python train.py --n_layer=14 --d_model=256 --n_experts=128 --experts_per_token=4 --d_expert=32 --d_shared_expert=64 --activation="swiglu" --moe_layers=[1, 2, 3, 4, 5, 6, 7, 8, 9, 10, 11, 12, 13] --router_score="sigmoid" --normalize_top_k=false --routed_scale=0.5 --balance_loss=0.00154 --balance_bias=true --init_std_router=0.0101 --lr_router=0.00037 --n_head=4 --n_kv_head=1 --head_dim=64 --vocab_size=8192 --norm="rmsnorm" --norm_place="pre" --norm_eps=1e-05 --positions="rope" --rope_base=10000.0 --rope_fraction=1.0 --qk_norm=false --attn_scale=0.125 --tie_embeddings=true --parallel_block=false --init="uniform" --init_std_qkv=0.0201 --init_std_o=0.0 --init_std_up=0.0201 --init_std_down=0.0 --optimizer="muon" --lr=0.00411 --lr_mult_o=2.0 --beta1=0.95 --lr_head=0.0045 --grad_clip=2.0 --warmup_steps=200 --schedule="wsd" --decay_fraction=1.0 --decay_shape="linear" --final_lr_fraction=0.1 --batch_tokens=[32768, 65536, 131072] --seq_len=1024 --doc_mask=false --train_tokens=291200000 --steps=4602 --dataset="wikipedia_en"
Below are experts of layer 2 (counted from 0) of a mixture-of-experts language model. Rows are named router (the router's row for the expert), down (a neuron's output weights, with its number) and show model dimensions 0-255. Each number is 500 + 25 x the weight over its row's rms, rounded and kept within 0 to 999. Numbers have three digits each.
After each expert's rows: a language model's description of what the expert responds to. This comes from a sample of Wikipedia text that the model never trained on.

# expert 45
router:471518515468515503464494500503511434494515513539478474514521483513492520499496518490545483528477473477517508545513477454531479479499524480469515503524464451486513489492466479547504508512513499488448524435489512511515488516476496470455464521515502524489526487496505513491481497480465477464445491504489495499504488443454504509520501449540502453509524472480535469526482454525498467520480509526498481484492558466495540524509473503539497535498488534485510515485458506480509473437516495497520540465542520489521518502503526560485536504473477496510483486437532496467513497478477535486483542500486491520503499536482526545507559500506511479477510527493532506519493518470502501498484464453522518480530485529521494516469512542484457541475513494493489525489504514479476522491467515
down0:513518463476482517476540495480515502496520539488481505482498512512534432500512487467479495468491507501542491514522485484547535498464458535547474491492537501482518472490465497487527524501493476523486442485446495469477495481506529532500499519493487506490525439498533449518477534462487506488481475511497507476536513552511502480533483446515548540470507500454488499462494482526490506510471491519533464529531507468535512515518508484451500506485486526481532467489464491549509529488467521522519473485439494509520480497547510465527483443462522456517477481504519477500493498477508474497482472517498521470483470527525496535518466480537547524465475468471491474479510498522483496492485474445510473495453491514500470528528484478516483501497529499495485516503518512537477497481523469
down1:531511490494505455507533499485445487528500499511492482463544501506506491487498504499491473522531505513493497550508537491482522480534496491481535476490481489509501481496504508516528459502478500506513473549482496501511495532439521548509516542451468452548515499475496500505486517496497500493542472501533514519531490521498472550516432511527499475478491514509494487517500508544505534545500484512474508502453513518506459518429509541495515477506522480476475468512507512526481481494464475477541554534479521513553532569520473518527499492490487506479472500505518482482519476479466533507447526514483513499506539523517446486511492497519495467438490539500498499522563538482483505493488490480445533501457507554537507506523519480506508465499473499483487498512492479533536505489518475
down2:496468480450505475464460542530468479519495492486459535473540491472503522493511481548513495508501518510486507490469489476548514483534495549504500496489513461498495487491489489563488490497510480497509523500506550548456526478509522520505529486520511509563538504523494484500523542469517558494562532473477486510493507515509529502541496528498495517464532525475500500535480489497505487518474536515554512484501505525543504474477497518491493470488520557505553480526487517508430547530471541479534481551500450489497507516537512499454508506531456513451470524507475495497478498493475516455527479509507513488521459487475522535502495499486490502469466465499499476473520486486509486515535471488468490503467485521506510522480541533474516518492510496485505480487492452508495533513493543
down3:528494470492546488573523533534520521460519523467523496470530498526464504519524507514526456515496453468456482473476569536510479525445506464467477489503523474507468504474490533499490541528500537511515493484478501467471480544460454509533480534487498502465501498502457455541461493496484560491485482482498479483471495491484472556495506486479490518522504525510458450495492540502493496479555527497490482509456488508482537503472471519495514457499508491511516497491498489517514529451481483481467481514492475479499499501495501512495487487523547487492485529454522515512502521466480514490499476537503475467488484485500480491471488468467508484471475490479502517507524487499495512459522512511520507479541496479524526499553424518529514473507473527500508533487506512480539501489497551
down4:490490526492524448514451508556535540500496519501491532523544504452505466443531463499487512489503491532480504513475518476466550462528508528523509529494456483465541475500504459496544538557529485501494529488514540533487487508499481475524506512488487489541499507516468523492508494477464547519486508531491464498486518480501501522535482489467530526448522524514468503536475520493511496532508474487470495536474487455493516479485510491489498514482454496512472479518547467492476481553541483489491484560492489490543520516510526501447487540509485505472471494529521488507492488518460500510530503504431509495503525533526521544477491472518487493528509538505525512513530467543492540497544462474477488508491469533470473475473493499497501472490522530503483502493487476509533490527516505
down5:458502486497545506487500534538518497489515500465504516519514508471556526475530525533502489462502475530472510523515504501525510481501535474483511467497515496502510511551472518541513512511543534478478496505465512509515465527485525488483504461463448480487512526503482471541490478471470520498535500507497523509534474454502496475587484467528503453500481472500514482474524493469525493487490493541493498483525505533522513512484546469473519507497524520502517503484457499480466494534497504523493503474516473460517499486480488474485436475505497504525504470453551496448520486520502475507507514493476506447515468483514516469511513499528481596549489500495547458568504488488505499479481473544457472525489489518493500472500471502515479473465520514479495515509486516495547521474490505
down6:499528484516533492522493477553512543510511488512469547492460544491523475482507470486534502528477485506517466490497544467485555487514518514485481466511516512521518497494498539499459504503491466487515502508515518509494509452495526502486470488514468475533516504468529507485520468499505502545554502491558541547480499502467505481486493475522531508526527520498502469501492520537527492463517551502503524498476491472460491526534506504448495481504534483463510516515505472509510514506519431475498488533491496478538521500492507523512463507474491535496479500503487516478520521514508485510452552522494444514486589483539487501466498499501501493524496506480501462502488567533526510476475490484488503484471520539508457507516522519491535426497481500510474531495493474476449471558514485
Mid-word consonant pieces, especially g (ne-g-lect, Ar-g-yle, Heiber-g), other short syllables in foreign place names, and spaces before numbers in tables.

# expert 30
router:550506518487511485470492512522499494491491501515456488523477514505481499500497512516554475529552528539473525488525507473492529489480548477496488484509511503516564460533484506520524474541510479492490531470532510505508540512493476494489466550514513526493503521471455526492522480470428498472521499531447484517493449465493498495503472492497513492539509501507523515481527495503476473508465554492501542518499514489505533518490496481507514482478505549485485518492512485502469525452515520497486500453507511528533519513484527526503548465525471503509498562453510482478453514502499528518496551499485499506478512544520546507489511520494494439472491494514495526510467484520503509465536458417531538472559491483469504518502481531548509498525487522494483542480539513495495493493512518
down0:489505489505541487520496480460519532480480491521494484484503509513548437518503495476507502546506476503518496523484465516479511496481468519474495506490469517486494533494537518438536507496491499543558497510514464473523453493505494476502541531540503462513530484489508506540516482479453513459454500513474508512509491514510453460506461508548485485503511502506481501522494499483455491520474496496461465511488520517510530454498532479460497493522563491506473482481488489489467511512503506502516455507479505524468459496477443498515500512500490555492508554499481501507476500504483516527531539498469493471523507520437480524537520485490530548496478532464523486481509494501550538480494542489509441521508499544488451524484485509493468541434545489508481501477506544505492498481491484
down1:469482474528509529496518540450481464520506531502505478451449530532459509511496507501493538480474548506495507493523579478483507474501575461516485522495504499476526470482487464442516518499497530478519540475518497433530447503478469513447483471514497537505541494516517502490563529472489502550495521492471487497474516489489516543430510536500497497501494520517460490496483528547500455528482486517504491528486489490522489494480527511509440495498508466495463517497540502499513497490476481493469540481501528487498504519483506505492495498497502493487499464509526505485463480462520503483485509520534538453440504459515500484505511498473449501506521487481534467530514499504517437509510492507491458500481488522494523491504501473489534508479490506548504519496537505514491499477518485
down2:510475547509525501471490485480521526501501485489523489500492497545477463498471514494444486502459464521492488531487481479505507496473532481479488497534514538490489516510532525471504490454515506472516467521512466489469529534522542481489534496544505487516481518531493522454505493504576523489487459512490556500475488500506508494468531512484468524473519524520504465498490513516507484524497519495503496553465501454513523467476484493489548538479555495515500529435534527522473521507532500526452510529477508486489525499497526533491497555463514491516546474496496497536460510491508482462499505499494481566538500504511491491467447489536506471514483508493505489474495512496483479497466516510502490490463484538515472547510472507508448471524487495551527514514554498522436531477524473
down3:477504471481449509511495501468509498492479527511532467432512534538530492489509514495492523488512488499497534534458466489516479515511498518473500503495517484484499538535478497476458461467505525473479515540491533562484533489508485509486510519503509473494468503492478499499484481490504526521502507513470520512480510498506491496481482518519494447455454547533566448489501469466449490515506495520480476508510495550521468497507513534505513516510495471487507490531531510442449507490518503511454476505560506476498486461524516504476464483509548524486508530475521522520468492483524489497496521536515523456536522495497570505478495507499467535477477503542502511426489496505472510513525509498527483564489523507485498485442536478496526547476466517523485512524506531527497491506493460
down4:562504520456506526511533495477516469522470516507464509488492506479465500506498496506495503521508492484507490501505517456513543542503517481538479495492482495475528483466493479490523486473515477504479491495470478470499488477479486500459512483519467511513545505484437481497530537574460471461505473473487478494477453503530489528494513490521554521543493479532557502517496505508510506522485411523513531473525553470479485509505503493525516530482532516484511548517506482513499464476569489521487460497477499489543502533538517513456510552509495468474514527472511525499459483486515474502480504487520503530470470504519510527510484476463507464529504545497538495529474466526461480517503488493496504513541485513506468506487522501459488501477483500518493497489520570552477517479511482
down5:507513493519536511495514497499496465481535515512506447495493533491488490501529484471557538474498502475472506446487511474497509515469508533464475508516487468504555537527474456449542491507474466468508509538522447477519511466517539533504512548504515456471519518519475490510423473501537501505528525502486484525498520499468439471490513523541492527478477469534490503463534499490516499501527498446540501493508522484508474466484501523534516492550525494501505514499536516497484526498518536473506490482499506456489507505497492496528482501558501513524521516529521486475470519494529504530512501483494518490447477496471443512452507533493489465515535481474518452514470527488540531457482495474514463456466505498509535513520511476520498465493493514502502559466507487523494517501496513
down6:499494450530481473515469528525514515514506448485522534455485505524490482488465487487466463479523564525491466518503494504468553532544516532458470469513501485527517501551497465494507497497489508518475477467505505521474500448475472498476527506467501510488502488494523522476462497487463545464462487492460485483521516535503469500472472472513492450477501513502486513513499514476482496488539524481498498490497498491496490520477517468489513522505529511531482490508493478500491519488510498455513521474525516482496452471460510497490480516463523474533485526480510489497533461484508516454491486526471566488493506467475488509541498451482512485463493494476504509476506474447499475520521457506486446544518500437493513529490593501527529495487542528476458513510475468510530482530500505
Consonant-heavy fragments inside Slavic, Indian and other foreign names and words, such as sk in Lynskey, uk in Artuković, ak.

# expert 62
router:490538517467463499476528460438521474467468539503515529500495476524505478531520463476484496477535453541520541544528541501497494477503504496517482526485470518488474509525454519496546479540518499500520539445460517478508465512454522563467492480536512515514500523504473473502494470482504488500502525507470510495480528470541528514492508472482490514524515505503508475507553477484496526496545474480533516505521484525544487470471532529527466536506501463468486464496517474518522545481509478504529505502505492515472476528508498490482510476493498544464521480493482485444522464535527497531511510527526482526497473531532509472511452486502507495494483461493495508503533497477537480546527451528488481477477469466504499531540520560513522477516501487487481500497519495504503515455458479
down0:503474496505529533484526511520432504531476510511469473499513481476474505499528523503484482499486468513444514516546487467497522456510512521533483518495506503518550502495513488519465493511506481454491482504539583450454495515485474519491509521567505498504520477526464513502472492504519517489487484499495507500500517513491523497496504530501497541520482497496454484459476511498543474540510464507450551524476457484494506538512484503465525511516517487497507469492457482526504525501485488517457522525510448524522504523482513516521474499483473458526564436490490515501492542524470506491509509481522483498489513461474485486467501463518462460494473503466478499513488520517494488533473475520489483500468502560469488480474490497476483528519503522469507469486480453500551512441501552
down1:524489491522489502499477511519505497504483521481519491503459557494492475524489499471480525442500451463463517554501490547457520486488521490473522540511489479513499544538494508541507578499457477528450491499492556532493515506505502527533499498524513549498516500502495496518500507520500506504545492543534496519509508462496472504560485515523523490517510464479488500491513561504468536497487433500490530517507509494493556519536530541478520490481505532519508514519470510475500506495520509502520486489490547515518509463457469529535503525537538514487487529516522488490504490492496524504499516510447490526494496526487501532504461485560528504505536461471525497508490532483444529526504481540498491488494524489516486505509489471477548474525525474535498514491467548485472446505518476
down2:470553473488472521473515502480478511530489519529487503485506493558551517468496498467507448530500482481506488524511534502503464460466500491500519515500488490513512508520471521512502477416517519480511529520505492497505497499456510488510511482570532472505503495530525478473522494495487487445530512488515481517496476507509475490498507495551447492554511452517527448489477487502473511490452446492490520526465509558477483508452517488532493487518543473497554458534511506479497499558500475491444479532513478494478501530519476481478498493520502556489482479501503475487490488495521458540486520511512500498494529522457476500484498482485501496483468537480508492506517500487510470496491522459498514440518519556515458512479458495506518468532456513499497481495521520494460526504468468
down3:546524539505517475462512507486540522477483510494464551554503469507519525533485527510482482536508505503496474469504473470505514500477450504489477526482527521487480476475490516488497495535541524519492485509452479521493471518547486473499498483470497580460487512495464480546477528486513510503509502493474463531509472499500533522482484493491493493520486453459506532515496480548515487547510501514490491500490445501506503503491480506484541512514517512527497546543462481485483426515500493558450489511494503511526493515515470477539492516521530491499514493471490491495476548540483481520504489510513496469511515506505479545474519481525500525522514486472563493443508450519538484485537505529469524496518483486490509488484513517491480511569527460474490506514534519500555475519504460
down4:517503502526527485500503511479506539503487492517488456496515521479532510544463545495523507566482481516487446485493487561487483528473484472497498511496476435492525514494475480469489469481516499502498530511474488508499511514503493499490484490457470487490485493487493498521468494537523504504528488507520478513489444462436517512525509552518525471516472492519514539502485507536513476499500529509493470521502509449483524521534460489499522477512502534495513506500479540496457458485504511498492513471471531467523488479502531534495545512490514465494458514465524528515514495482467494491513547482488456491509492468494508522529499504487520487493525506470495519520479535518527544500481480401475551490551553533537534503476441495512487486492497501496539503491499454440536507536522495
down5:482537537452442508479514532505515505516455543539544480511510510527513509505471425511499526485492500532470503452481532489532500503492521533441512480472486512513461481530508545515512516511537487519505477522482510466509485492531518506486538532523491497487526469517485542498509516484545458544496473482534523497468493517525484492522451534504535512532484526484483497505513490496482522532514509487496540500513496491518465478475493522488507492540520523482466571512485495520523482482519551506515520516496476512465480510463481557497492530518514524500514494480521515525493520458486449483465504531522460524489483511491515496489508497472496451497511486498512493482507572500476510487482462482521434524496460519442498517502493452470516506484483485500519460502527465516516466464491491
down6:485506476493420464506437511487532535473480455476455509476483542504475522490492519528514482498554552507486521500491495505477474519470495478496532473509480501539512528491542466502511518513528472497466499589500484483495476494543523458454528522497480465470504511519514510486521515490494522512487462517460502542509511484460488512480461483504504472477488486485435482516470530512515495517469517471505495498487550485499473493493488521453507490476527488500524526464488472549494507473483532473541485470483524507513506497527462511505426521481506452487522489520510499527489521503497461509440478489497516462480534483483470522527509517523529532479468480521511487522510473509504529505525520520489484497516545491500514476484453503498526541512515467475494510536520513483489524525471491
The prepositions in, on, at, during after verbs or nouns, often before dates or places, plus some single digits in tables.

# expert 34
router:539493520455537525513500523515497448482481518494483486502457492509478490482499537497507479507507457490462525505479504501542507538505511506477499521513486515470532447496468488509528531513499519493461509452528493488487507496533455517457481502487472518524463504500516518487502514473507459496493526517467506513469506479485483522487494442527510439539488488476544499476488498517468476494457506522536563461493493479511503477495455489505476529495502534472538475547459462437521529462525516480528477500545504496494466495489505534533495480514465489534461510494520474508494515477485543520491495532502485545501478533501523533513531539519542476510512477477515456517477495554486515498515470488519516468578515485498504508443450504506502505510488525506501502482555516501487525532518503
down0:462475510491452485494504472520489503483501513563451479487508506524512516506543487484479506485485518491525482503516530471508490472492495515549454488498483502530519519522491519476520517513520501459451507508501523531452486526466464491466503553462493496481499517488511520490467496494473511499525471509469525477498445515519535497464483506485547480493510495441511504570533502508518514505509451475522551500477501473508531508512490527518535504507541466470501528481569506510521504462494515493511565463507485486465519522533500501519468506535504475469499526480462484479512500486511586498504486484494468480463544514508476541516479494458471488483514515492500547525506526537493532468519495505498509459465520495510484482478503464451509540488468514508501541524475519493492500542515517
down1:529449465509478549516509510504481459484504523477517515473476512449511540514504486483480523455529497497535502510467508547491469513494519522511490456546492485511520523493498518511482515509526503539529507517514531494552501552493491498519514444515468516502449485467513502537529477535460491511525513490511496496514496464478488479498504489511459500494464546537487493505520497542527492470449501505487470513481491491481488516464507495488536529493523500488466514491454512508487495481507476503524520490512501502547536533493516458501542512473520530500511486470472513601493493509509475522515494479503506488526453498497521474488479518472534480449448503464489523513504528440525485551514492529537512503481504545469485521509515526490459522492535438529453515492514509533504511476513519
down2:502514495513510510514492494500479493556503497531521513424506518496483474519539500511519497500496475502480518521522499477509528540502508497472520510530516555489513483487510493491480493511481484480497533517505494488499466495514519501471503508466483500509512495491499512506488486458487465496466506507511511534501433455521510536511420527493523546513534481557439502497481473500462475499501473471521510485492486512463457459517538491499506455480492472465485519490503521520526494566502496504487514513500529533466516492497464490494512537544522449530550517498464531506501523500461506502459523504501497477521533440529483531474525473473559490504493518536492496518513493496468506471467553530524473442499487490524527543484510508482488531558499519477484471512508458479438473492495517
down3:517537500504490501545487539542490466477483452508534412501491593519518509507471566505493479498495491455481468503534506500441499488552499496533499495497523500513529488508516454483497506460508482475514515478495503500478498512466435486493472465504493506470523544505483492484492523548485511472494530478481541532477530496524532498512521480492513483468498500443518521557494521493473492534532490481516515539519497520475481524503505476494527543451501520525516509524509499487541491465500502508509512471464511509502534522528500490514492486513517495494502488491478494528482535471534539533475513549517473473474493490479536495486510482472452497510496518534490497469552498500490506475464481491519474499538506529502484463477478541516500481460500525474467463464469469468512500479517508
down4:499461480490510461479525503486539541479508524518504462504534512499456540504542477494522507536531482477502471519490526493467511507525495517474521488472484450492506489466475465494516510521523492516488525498498487497527491524545472449504497498453492483530506486528548503480522478505494507499504507485511519496485506478479495504505494501512558511481504532470498433482491488519431516508489503494498525506547462537527487449500476479451485522490498493501512492523519521501552489484519526513499510513513487553481534507504449497497476543530544470518479482499541504458430496491520506563483458552498502486508494517495538485545518487498526514529466469480490504566498491519513499481499533486475537484536496463487506506508507482469548500516500454521514478532465497480530505549465451
down5:502506497501500487550469467490478544462511495513516505518508499526491527486487458530500525476505519479483528497527554489507490462496522502526455503544521513503510467517480522498498488558502528481479503482478519469471484485480446487499506475466473524470489491462493527554478457503453527490516500513513480509487509510541457514494511440487512439496486496469486492482524496501497533505526481475512494512494477470534506550469470503503477455479492511500484506512543502486500504487447482517501509451448551564510510480477530473452514499473497517487484531466540510469571450517485521482478493498524507465517508457472511524484445491495497485496506505513492502523546512498503540476472471480547483492533496508487524500459547541568490497518493489507471483503483473485521505498507497
down6:473500548451505459520511459472478518486465486453498497530543493477455487468517479493518485509559482481476512493460547511491528528518472556485512509441477490519477509501539440524495527516477529533494508536458485506505485497508471510494541478511463521500504533506512471503473491537519475524494507495529470475481492511460511529449475495493513496491523532506488424524532482491551487508473484499515483487475485494531443458487503448483488490469516482533522511512521502489522515510497513490566531469481483486518483515510479507477529471464513518538462478475501501483466499442539501527499502492477504457492498476486493520505497519516485504502506470473486484553508512532458511520480481483489490428494459524491478469467497511521492465494463494514508494480492475497536497507478496
Surname and place-name pieces like Hol-, -ton, -ley, -mer, -son, Mc, York after New, and Hispan(ic) in census tables.

# expert 36
router:556484504481523533476492511498513463495489510523484479528488535493518521489482493501557520531528476526500562522502495482508519496488554488496525477520481451468558464523492495536497497527510473518491511467514473505477513524483465540466496526513468527492541498486467495507489510461476476470483471547454496509541467469488499497494495484511515452490502485492541518462500479502458497531463515503501502496486554504494584505503463487471479518516542547478467495523497500481502512463503514483477509459534532520519483494509534530525525503531487492504475533493502505524474491511486553514489536499494499517483510527529532548496530514486500439469486493488500507503456529511486489466528456415509540479522494514493485519473494521508495528496511522486466507487517529485542529542503523
down0:528496491525525524527511512464508501507466528506500468500467500473501537459496483493502486490544481474491529524499524522516481472479497502471529484495557502478515475463534475504465533490456493542469524529498505503507457495470468528505499479498481506473504466554533475517461462517493480507490539520471507512493529471543481457517563445556503500504467462467526463477501501509485519560495482458533527533516505503517575513477516492535513539500498484476501523526476515517479519472503531509489517465482520532497508518511488494521491529470447489510535486478485532494506500484532527484499513480514508454502499523511457487505537521477486493500502462547511468482501515496485476497479494426508501493492511511473438501505489487493466524506495487463442457511496474542491530529498523
down1:476494505491496524476507509529519501510518522445509487468498455493460520518499513511489507507525510478500493502509476523445460501518508516481450510453463468530478520460541459473535450437481497480494489534516472474496559511517467474484480522529534482463484496480470442503483493506515511499478469479509483448501510493515495492535521491485518483534494524502496509507495503481446456503504481500502477481502506487522489507511496492462438429467480542535467505508518563482498509459483480517505522512487511497493489495462483483489512469530554470516532468516453491478504515519495514488506508489511553492484482517476496460511487459487471535519506539461508495491469420521496480488514525482474551486497485501514471508482490488521493512468474509494516477520500450510560502497526502
down2:497480484518523480476482518536522459438512433526494489471538548445486528512476504499462514486509475471478492461527496520495532469507502513541511472535437512532562532518510488504485496531516489490473495535478527501465474491528518507549500535470505523491488551521509506513468481504477473516496503513537459458481489474472504492454491450492487502482507509498495509489467497525517449480505503491493525498509519442520487490551550525464505492542484511536487512448541442523488508514467485507549481491492517491509479490475472528491476487524491520527478481531492503482525503479496458488524486518462488502521485525488523478485538534531534514505511509441505511523491509496519468469484512513506503517519498484518514470471520482538448484469491499511476488483505542479528472476495457
down3:523483503499472490494493524493443492466513514466544498544522508455496541427473500481497495498495460518508447495543548517510512488508513493476481551500497515518537507458460466498484475508565477470513491501531505500514483503512496510517427519457483527550488507443475460504496508501463465513523507495530518474492544492498510482491504463521513467518488478505506486557507560505519494495525475556536501498496546480513524486457520471469512476464493532489511503490509518481525533517524494517524464561480480484479498529470492521483511528502476488520501508499514475510539483438509492468528517489529513533505509490496495458496500490538505499519488529503474536496518476510477492520468479501528493511464511534481524498499515497465494520487499454501488488539549491541548502496511468
down4:511538528505489442483520468519513510539495553498549474494441472515516484498486535512502507479533499559493499527468496539488471505546492501494490453495502492471457548448477553500490506498468505502450496516499512515465509522516520490511477463491486529518520499484507503494531462509496493475519490495488530487533522515504518499524524503489453500513510488496465481552507519480501509491510532481496507491532495424469486470474510500499483468518428504506477508479515511502486517491458534501472517543469482523527512461497505500510496517481518477494521448528502500510531498515486505468515493538508502514534493512521441503546469525492484455462502495537494514468534594519429506528476516516499474489480515492508498463498532468500494481521493518517512510455501507526486538480528495
down5:510472516504517535473512505491564495537490523518502542508447567507472479477510527511567521515537506464535522485492478518456460491488474500564542458529494495451512479515448535484498483472536531467460463514529510512505486481499486514524496484477472547518438526489479488530514502484455539489456441526490554501525528496490472522485512514488512480518499490485445497493543488496495498490456443522530535491493503502526452522497553527504483515472512489534485521510478466499520488496489497459470498483502490492481480484485493473525501521480494522473492512505514503470521488506539484479467508512502494497524470507498503489529517501484520513494486507463476541454512546516498446487539494509505483457519488485514504523477507471514534480486492466454473504490476513510498485498492494
down6:523473494497527474570471502521510487461447475547431507493501539542443491527499507529501506547485496524498458496481514433530509471549526513508554501481509480462505474514489505510493470541492504485487512488505527535499540475513514521485438523518479531475505493501511494508495515472494473477524480509550497523499449529472502511528512492513482555530540498502569484483496501519502515550508502475487438499503499489469532504515522486499475514542509523491502467531525493514523501494481482577498499514517464533499467502477476510508504480505478480502522521490504541472509534479534542523519470507483522503485488541530503506502489512500495491449529452466495510503499529514532482479504494508507521519532524475510473541536480485507496534514475463473479522508536489512490510471494482
Single capital letters and first words after headings, parentheses or hyphens, such as V in Visits, Track, M in (MT), FC.

# expert 55
router:496494524473478515443534532505478494474515462539472498491453521540522515504517445467491537481508500535535500520518543486551470455551540487517498528525483454482512482531461511493530521519514510517494545489500484474536464501494493533468492466503528555455469465489485501484516459494495522498454479480526500479505528467542544517481488491530521480518492523465472539512477484514518524483499476502529516496472490488487507500456502507513488522511482468497517510485461513467545492507505517516506477482534508496481525528486501493515477498470500516479534485506502537465506495493530509536501485537538519518514482521536545450467492519451507527496525469518516547511460471488510469518485493494520517484481474469550512522484529534527486508506527479515461519486496541521506486558543471
down0:543517484479496496485509537497477517505509557499477497484507438514551530521475476505558488457497481479519536542472455484528515468475529505520466497501516465523543515518491471448529506467497541493493532499488525472497478506480503531489517492508504532498486515483496517509501523535485487449495465488496515499505505520530477444517516477503491476493467505464465507506488500483452490496488481508465562518499470550459510496519528476466506517471508450476438535485515533536502486547515498524492492522484528544494515501426515474442460500472512521515508517490496492479495505514555483479483543471550468491483500515454501497525510487487498529516504513510510519460471461468512509506467504500483456493518499474501503521522480539522487498474508467481526498523484511502516535466524462
down1:541524523530492549483476481545477517494478513516521576494470499513501541482497471491473513502510470533512510517488503463515504489496494487514547525525478471510489496526511545517536490530509485511513488513440531534485507522494492496500515458517520498527466505481505519495499507493527484487523537507490473526488502505512463491503506496511493543491487511436507493523519505555481492463490471488509484470497481519535482496459574533453448455482503520505538478483503493532528486519488513511513516515506482529481523491485532502523483479502514472472476444488549520514510477532450465527480516500477488474514466518519489443500470477451530553454532474467486544486511516500496525521530526494519506540477530493482533488540531505498504504458549517493469492508535469537462494512505466
down2:541536500467498484525494536481471502500525483528513505492476516507500455511540517501495514413461532493484486501453502494533505524492492491513499477522467515463482503518462551514504523524496488557533503482502502549512484545482506487538534515504474537507493530510507463490524509467474504533490500489481456529504519513496484461484481478514512501504502500497458488505540484472485445497469509493523510493524479537523443484451541465516468496499497484517515500519541515498508523532497561504514490428512461549489471507464542468490467504493528523486506490493479495484434474502505546508509514546491526517517507534504471502493487486467484506462477492518480473504475542520506491530534495496510493503501485488533500512509499502476474514469478450487545525487487568552497505531476519
down3:514487526531498465458479489504463518500506485520475498478520516464485500482514509470495492461543546485505492536525518434457485498543496504486478504516521496499518529498505485469480486518524488534451523529489515530469466535515467532462458486508485484552496458465509512514512506504450484431508449487525497550483547516489508488509515521500498480503534522473454544515499468501486476490482488519503454517494462515514518522506458550476484502490487529495524488479561513488480499517460524523492501513480467514531511502435465531511498469468456506534501493471535469458472501537473557499469495498460486460503497492487497488499516474480451489522498478533497511523473492488510499530491508492446500492516493549523515425487502512508487512516493508469524470506504498491504486495478476
down4:490439496483512503457473516526495500521535540536473489485521484459494502531518483458527530482489528542520495510467466504483490512508511524477513517489460515487463477463468566508466496517523498510463502512508471490481468454481548500526481511502493509477470495462468489515523527544508520492482495546501553474490526518535472495507456498488506522469489506481463446531487449489474515483487521502508505485509483530522512464531519504478511494507527487513543513535504523488479519558484514488444523485515503533492529523475463514482501521512524501531487548524502510518536499552526467515511532476465492478478500538470509554512497479493522502469553480505511467531520509480496470494474479476523477534493481490465488512476499486518471504462495541513568481484515540514492499501474444
down5:430531514479546507508487536540492479505521484516468452507519491471548535484497526529525536517481477518482518536561500487500477478507523495491485445507515548459501535497489498503501476454487523465536489491525505497496500496515502481474511481529496488517514501488506455511505498513506476458496502475506528569486486515496512526531521506493495487462549527476508552483450485492518502547526520512446481545471535502468531514525484508458511488490541502466499525508506474498524500475503517535467474489526542543492507466491501500521485457495479499527515503537457514532476481519510458467509536496478535526513556507457476501558509491516509478526462507494472461517516478463490519509476499520497509496521561507503523510495500487520505461484478491483480500459484553481498506459492493
down6:531486494502493487456497471471549493475496531519489509529503498485479497524473510539490520503482492506524499492500508497521472485470498526522500565487574477517541502493438486483489500526518529514466493474460524568488528502445462497507479514504474529524464538516529496474451450541475537513521481484501516490521483432503529528477520477509476528544498449513479497507499509517476497526492472525466510422507541542513508529543494495494490498507493475503510491529490550484513528543536481513489522479514497527499489445478494516503510525504485462482485497486454489456512470478494535487531521465496497485515479516464477490514522487518522471498501491528498511499523500512540542524489502491487513500569512511476502515531470486444494492522482491466540501494484482485524534520523503
Verbs of sporting achievement after a team or player name, such as won, played, held, took, and the preposition in.